From a checkpoint of a small mixture-of-experts model trained on Wikipedia.
Size: 11 layers, width 192, vocabulary 32000, 36.6M parameters.
Experts: 40 experts in each of 10 layers, a softmax router.
Training: a variant of Muon for the experts, 239M tokens, 7303 steps.
Below are experts of layer 5 (counted from 0) of a mixture-of-experts language model. Rows are named router (the router's row for the expert), gate (a neuron's input weights, with its number), up (a neuron's input weights, with its number), down (a neuron's output weights, with its number) and show model dimensions 0-191. Each number is 50 + 10 x the weight over its row's rms, rounded and kept within 0 to 99.
Before each expert's rows: a language model's description of what the expert responds to. This comes from a sample of Wikipedia text that the model never trained on.

# expert 8
What it handles: Past participles and verbs after forms of be, such as used, located, built, held, released, and also verb-like nouns like use.
router:50 44 43 54 46 18 58 51 45 47 55 61 40 39 40 63 52 39 46 68 53 36 48 53 45 53 64 35 44 51 43 53 49 32 48 61 40 59 59 51 43 57 56 38 63 37 51 51 52 73 51 47 46 42 43 38 48 42 51 57 53 55 59 48 68 47 42 47 63 43 43 35 51 40 30 51 43 60 44 30 50 58 66 46 48 50 58 65 46 65 55 60 42 60 49 48 59 54 65 63 41 58 44 48 34 44 71 65 56 49 53 57 62 45 61 47 53 67 56 38 42 58 62 43 51 40 46 65 61 60 47 59 24 63 50 54 41 71 37 56 41 62 50 44 52 29 45 57 67 48 58 35 40 50 48 54 54 51 41 46 59 45 80 30 47 52 68 47 57 38 37 42 56 44 51 45 60 62 44 39 49 41 45 40 37 42 67 66 51 51 52 68
gate2:56 44 48 51 56 30 53 53 50 59 49 55 35 57 57 57 37 40 48 71 47 59 34 55 55 51 62 43 55 32 35 44 59 50 63 49 60 43 44 50 66 55 52 38 48 33 50 55 70 58 38 71 49 65 31 27 50 52 64 39 47 54 61 56 55 59 40 41 48 43 40 53 53 40 33 43 37 47 23 53 66 37 41 50 48 40 41 49 60 48 52 52 41 58 55 53 41 82 43 44 32 47 54 47 75 50 56 35 47 61 45 63 54 42 51 54 43 45 56 52 54 51 49 54 52 60 65 41 61 37 56 31 50 36 38 70 47 45 38 51 59 62 48 52 49 63 48 75 53 53 49 39 33 51 36 57 66 35 41 55 54 50 58 47 47 51 48 53 64 37 56 57 64 71 52 42 39 55 62 46 40 38 53 57 56 57 58 46 52 41 65 44
up2:42 57 42 54 41 36 55 61 58 50 52 60 43 65 66 46 40 39 58 44 51 58 65 43 70 57 48 67 57 32 42 45 50 60 58 59 44 50 61 58 47 53 40 51 38 32 46 51 71 47 49 32 57 43 46 51 67 53 51 60 55 60 53 46 59 52 65 38 63 64 46 42 62 49 51 48 57 49 53 42 49 48 45 40 43 51 60 69 40 46 35 55 44 45 60 40 43 40 46 44 39 28 48 60 41 56 20 66 42 43 30 48 37 42 57 57 43 44 55 34 63 41 70 64 43 52 60 58 45 65 52 47 57 45 47 38 54 44 50 47 47 50 85 34 57 38 60 52 49 51 39 50 40 62 35 59 31 52 59 42 50 51 42 53 44 53 39 61 50 49 64 38 48 63 44 35 52 50 47 46 49 49 51 45 39 73 24 37 62 43 45 55
down2:49 76 47 45 40 64 52 62 48 53 40 49 61 30 66 46 47 40 51 52 56 50 51 70 28 52 49 55 51 58 54 53 48 41 48 62 63 30 44 32 47 43 53 57 55 46 56 48 47 65 53 55 52 42 64 58 52 32 62 52 42 44 59 28 53 35 44 61 34 58 24 54 32 67 51 50 60 28 57 68 56 44 39 54 37 35 52 54 43 57 61 55 62 42 48 45 61 48 54 62 48 55 59 48 45 40 69 58 44 41 53 35 52 47 53 46 60 35 46 61 52 45 71 38 42 48 46 57 72 44 34 46 49 48 45 44 48 63 58 40 43 37 44 61 45 39 62 52 51 56 49 45 53 47 62 77 75 49 52 53 44 62 40 45 46 49 58 38 40 41 33 58 38 45 56 63 51 59 41 50 45 66 62 44 41 48 60 41 68 40 41 52

# expert 31
What it handles: Commas ending list items, names in credits, or clauses, before and, which, who, plus words like married, young, lived.
router:49 37 38 41 50 27 52 42 49 48 51 55 38 55 39 49 58 56 25 66 41 36 32 56 56 35 65 41 46 52 44 57 35 47 50 44 35 59 42 42 52 45 46 49 54 29 48 40 37 52 49 36 49 53 64 50 50 37 38 49 43 53 56 45 39 46 57 55 58 62 53 36 40 67 67 48 54 25 61 40 57 45 58 47 54 49 44 58 56 46 29 35 46 47 50 47 58 41 75 43 52 43 56 48 71 38 33 37 86 56 57 45 60 42 46 54 47 55 54 43 65 53 56 31 61 34 34 42 66 58 39 44 43 45 65 63 49 71 70 59 56 52 51 59 54 60 51 39 55 46 43 48 46 63 54 48 66 59 44 54 47 36 52 52 54 48 45 63 58 40 41 52 66 46 60 50 55 54 43 36 56 54 41 56 42 53 60 56 60 40 39 61
gate1:38 64 64 46 33 42 59 41 59 53 51 57 56 66 56 45 33 55 54 55 57 66 64 29 57 46 49 56 25 46 56 61 35 34 46 42 60 60 43 43 49 66 45 63 56 48 63 30 47 58 38 73 46 48 49 44 52 37 57 41 40 32 48 56 67 59 52 42 56 50 52 49 48 43 29 51 39 55 49 53 39 59 63 47 53 45 49 52 58 55 54 51 50 28 59 51 47 47 45 66 49 74 57 47 44 68 67 41 43 50 49 31 63 49 58 45 47 65 44 57 37 61 62 54 45 61 72 69 57 60 43 53 57 57 47 48 54 34 52 52 54 41 31 65 53 53 67 47 38 30 41 44 56 34 38 53 66 42 45 43 50 47 45 62 49 51 40 35 51 49 29 35 46 47 51 62 46 48 38 52 62 52 56 49 40 38 46 74 51 43 54 42
up1:54 43 58 48 45 57 43 49 48 50 35 59 61 52 54 63 47 33 42 50 42 45 43 67 52 46 51 35 55 45 36 50 56 36 49 56 43 51 47 41 44 51 67 54 43 54 66 46 63 51 44 57 27 48 59 50 49 49 51 56 33 58 46 74 56 56 52 60 46 56 52 60 55 52 54 35 47 64 59 54 62 54 50 42 31 26 50 54 38 51 53 55 49 51 55 51 43 65 61 59 62 39 48 46 57 45 27 44 51 56 41 45 32 57 69 63 59 44 38 72 30 42 61 62 33 56 38 43 56 50 34 43 37 35 69 49 60 43 56 55 53 60 45 55 48 40 89 58 39 37 57 68 51 59 54 58 57 50 63 60 41 54 49 48 71 41 41 65 43 48 63 39 39 46 51 57 46 54 34 33 49 35 54 51 47 36 49 65 38 34 48 51
down1:51 41 55 55 55 38 46 26 53 53 40 54 54 45 62 45 30 51 51 39 40 49 62 46 69 39 35 29 62 49 41 48 67 53 35 53 56 37 65 56 46 49 52 50 38 21 58 42 56 44 61 72 39 70 40 45 53 63 44 61 58 54 48 55 44 49 56 59 58 49 37 56 43 58 61 51 34 62 50 37 41 45 43 57 42 34 68 43 45 45 45 53 51 41 45 57 52 53 45 57 67 54 55 56 49 57 70 45 36 46 48 59 40 56 45 54 53 49 49 56 50 46 48 40 43 49 59 59 43 65 45 48 51 48 65 49 48 34 52 53 59 53 51 59 56 62 80 51 52 44 62 58 43 38 38 42 51 37 55 46 55 43 77 28 61 54 62 51 24 51 58 57 62 52 48 53 61 51 46 17 48 39 44 68 70 45 53 53 38 50 46 47

# expert 5
What it handles: Main verbs and participles following a subject or auxiliary in biographical and historical prose, such as became, called, named, agreed.
router:48 41 55 43 51 42 39 28 51 59 61 59 35 48 46 56 79 46 52 36 41 44 46 66 59 42 39 51 36 51 54 49 36 41 53 46 54 42 50 64 64 56 55 45 32 41 58 47 44 50 47 51 46 38 44 55 39 42 44 28 56 64 61 55 38 36 43 51 58 39 43 30 63 47 51 51 40 60 37 46 57 35 57 43 61 37 55 64 51 67 60 57 60 64 44 63 70 37 57 42 64 46 46 49 53 42 60 69 65 43 47 78 71 54 47 41 60 60 50 35 66 45 43 46 56 54 48 53 47 37 48 59 52 48 44 47 32 53 47 50 49 42 65 49 38 64 53 60 73 60 41 30 42 51 62 65 48 43 67 57 73 45 52 41 61 52 54 56 51 41 61 39 55 45 55 54 58 53 44 34 45 52 42 38 47 47 51 58 35 69 47 49
gate3:36 47 56 42 54 32 50 55 43 42 36 55 53 38 61 45 72 60 27 39 46 56 59 57 51 59 57 46 53 65 51 56 46 37 45 53 42 56 42 70 66 56 60 39 50 46 50 62 55 48 59 56 58 47 67 27 50 57 48 42 38 47 49 70 42 50 40 38 60 50 52 42 65 48 36 63 44 52 59 42 57 58 63 51 28 51 43 46 42 53 58 60 47 68 56 40 69 46 27 35 43 47 45 51 46 43 55 42 50 45 38 52 32 45 37 56 59 57 40 47 34 45 61 67 49 46 74 40 64 48 51 70 53 61 62 58 41 52 58 53 60 52 63 75 55 50 36 39 64 37 40 62 29 39 46 30 40 51 53 47 48 53 41 51 58 48 56 66 26 49 48 54 43 61 52 45 60 63 52 61 39 55 44 44 45 58 61 37 39 51 43 44
up3:48 58 44 48 40 48 38 35 67 41 56 44 54 58 50 52 60 52 59 47 50 56 73 41 44 38 55 32 50 77 37 40 44 50 30 53 55 51 48 58 48 59 35 65 45 49 57 69 46 60 50 54 52 44 43 55 69 55 60 38 46 50 61 60 52 46 60 51 34 54 53 59 50 41 44 69 49 57 52 55 46 65 71 48 65 56 47 52 56 36 66 45 50 42 57 38 38 50 52 69 35 60 56 54 53 83 32 47 54 33 63 53 49 39 42 39 57 56 37 51 51 44 42 50 40 34 50 60 46 34 49 51 50 56 49 52 60 33 40 53 52 56 57 61 38 51 71 52 40 59 57 54 47 47 44 51 48 55 63 36 54 46 60 50 36 66 45 54 46 57 70 34 46 45 43 40 48 48 75 57 37 69 69 47 45 47 66 35 47 62 37 48
down3:62 43 39 52 45 45 47 49 54 47 56 52 56 37 56 47 40 50 34 51 61 51 57 40 33 43 61 49 47 59 59 47 59 42 58 44 45 57 52 51 57 43 48 59 42 45 65 37 55 64 57 47 56 33 42 44 43 62 24 60 39 32 47 49 51 37 64 40 52 56 52 57 29 65 60 50 46 59 65 42 44 41 27 57 40 64 50 44 75 47 46 58 47 42 56 47 33 45 47 44 62 51 40 53 61 47 43 42 38 48 45 42 50 45 54 34 34 45 46 53 62 46 41 68 46 47 53 69 59 57 58 48 60 57 45 30 51 46 41 45 58 82 54 49 48 51 57 45 58 40 30 54 44 53 41 80 48 53 55 49 66 49 50 42 47 27 55 53 37 43 30 61 57 67 62 53 37 42 63 65 51 49 44 59 47 63 36 74 49 70 51 54

# expert 4
What it handles: Decimal points and unit tokens in measurements and census statistics, such as km, mm, sq, the period in 2.48, and MPC/JPL tags.
router:51 52 46 51 58 45 62 68 47 45 48 57 51 43 49 61 40 62 46 57 43 46 48 47 35 50 61 52 46 56 30 49 71 50 22 56 46 73 62 51 55 52 53 44 64 49 54 65 31 39 54 50 73 42 52 61 45 33 42 65 28 50 72 37 66 59 49 50 64 52 57 41 57 50 47 56 59 40 48 62 52 41 48 41 43 52 49 61 47 63 46 34 36 42 52 51 44 73 58 66 47 44 62 63 46 43 40 57 41 53 50 66 64 60 59 60 39 54 39 51 52 51 58 51 59 57 50 58 58 61 46 60 52 66 43 40 32 48 34 42 27 61 42 60 60 45 63 50 42 65 53 34 43 44 49 33 54 48 52 57 54 51 69 67 59 44 61 55 44 61 47 39 52 44 38 43 60 67 49 32 58 30 53 55 53 38 57 59 53 43 52 33
gate1:64 45 54 40 50 30 58 31 51 50 52 48 70 30 51 39 35 45 41 46 41 57 64 69 68 53 67 43 52 48 46 63 51 45 35 53 65 42 48 34 49 58 28 45 30 53 44 45 49 47 46 47 62 59 47 45 47 57 47 55 32 58 40 54 73 79 54 45 62 54 43 68 73 59 58 51 53 50 48 47 58 49 56 47 47 50 48 47 40 39 56 37 42 43 42 48 55 36 61 40 40 54 57 55 65 46 60 40 43 50 52 43 58 46 55 54 36 61 56 38 45 68 54 38 37 53 37 57 57 67 47 39 55 59 51 49 47 31 54 31 58 70 52 35 63 53 38 51 73 42 55 48 45 55 47 45 49 30 46 55 62 52 57 60 35 52 60 53 53 46 49 36 30 54 44 60 75 44 50 60 50 42 64 45 54 49 46 45 59 44 65 56
up1:39 54 50 39 42 49 49 51 45 52 42 40 48 55 44 56 44 75 47 37 33 53 37 50 56 63 50 36 43 56 46 50 53 42 57 43 60 53 61 48 37 57 46 59 76 57 41 66 61 42 56 53 64 40 55 57 61 46 47 51 47 57 72 61 58 56 72 59 51 44 29 38 45 46 34 28 43 52 52 31 53 64 44 61 47 31 55 49 39 46 40 52 47 42 65 46 47 49 48 57 54 40 63 52 44 43 32 54 70 49 56 53 72 43 63 49 38 49 54 61 61 57 62 55 54 32 47 23 43 43 70 57 44 44 46 38 61 49 43 48 57 51 56 51 54 41 50 49 30 45 46 41 56 56 55 54 36 49 59 46 45 58 55 49 33 47 43 52 67 53 60 60 32 42 41 40 49 29 35 54 18 59 56 54 64 59 58 58 53 45 41 61
down1:53 55 52 39 67 29 41 62 56 55 52 30 45 63 37 55 44 58 66 41 56 73 60 52 55 53 49 59 34 54 51 50 43 61 27 47 38 47 45 58 76 56 55 39 71 46 55 56 53 40 58 42 44 66 45 65 47 39 44 64 48 64 43 39 41 46 53 56 54 63 48 60 38 50 61 56 40 24 49 42 57 32 48 41 65 71 44 47 45 49 55 28 41 49 57 59 47 50 46 45 42 31 45 54 34 56 41 38 48 43 47 49 44 65 68 53 60 50 50 62 44 32 38 57 62 65 43 43 52 39 54 51 58 58 41 50 47 42 49 53 57 40 59 54 52 53 30 61 47 70 47 73 28 51 40 57 51 57 44 61 57 32 39 57 54 54 60 63 45 41 60 45 54 53 38 43 44 58 60 49 52 58 30 46 49 45 50 39 65 45 51 46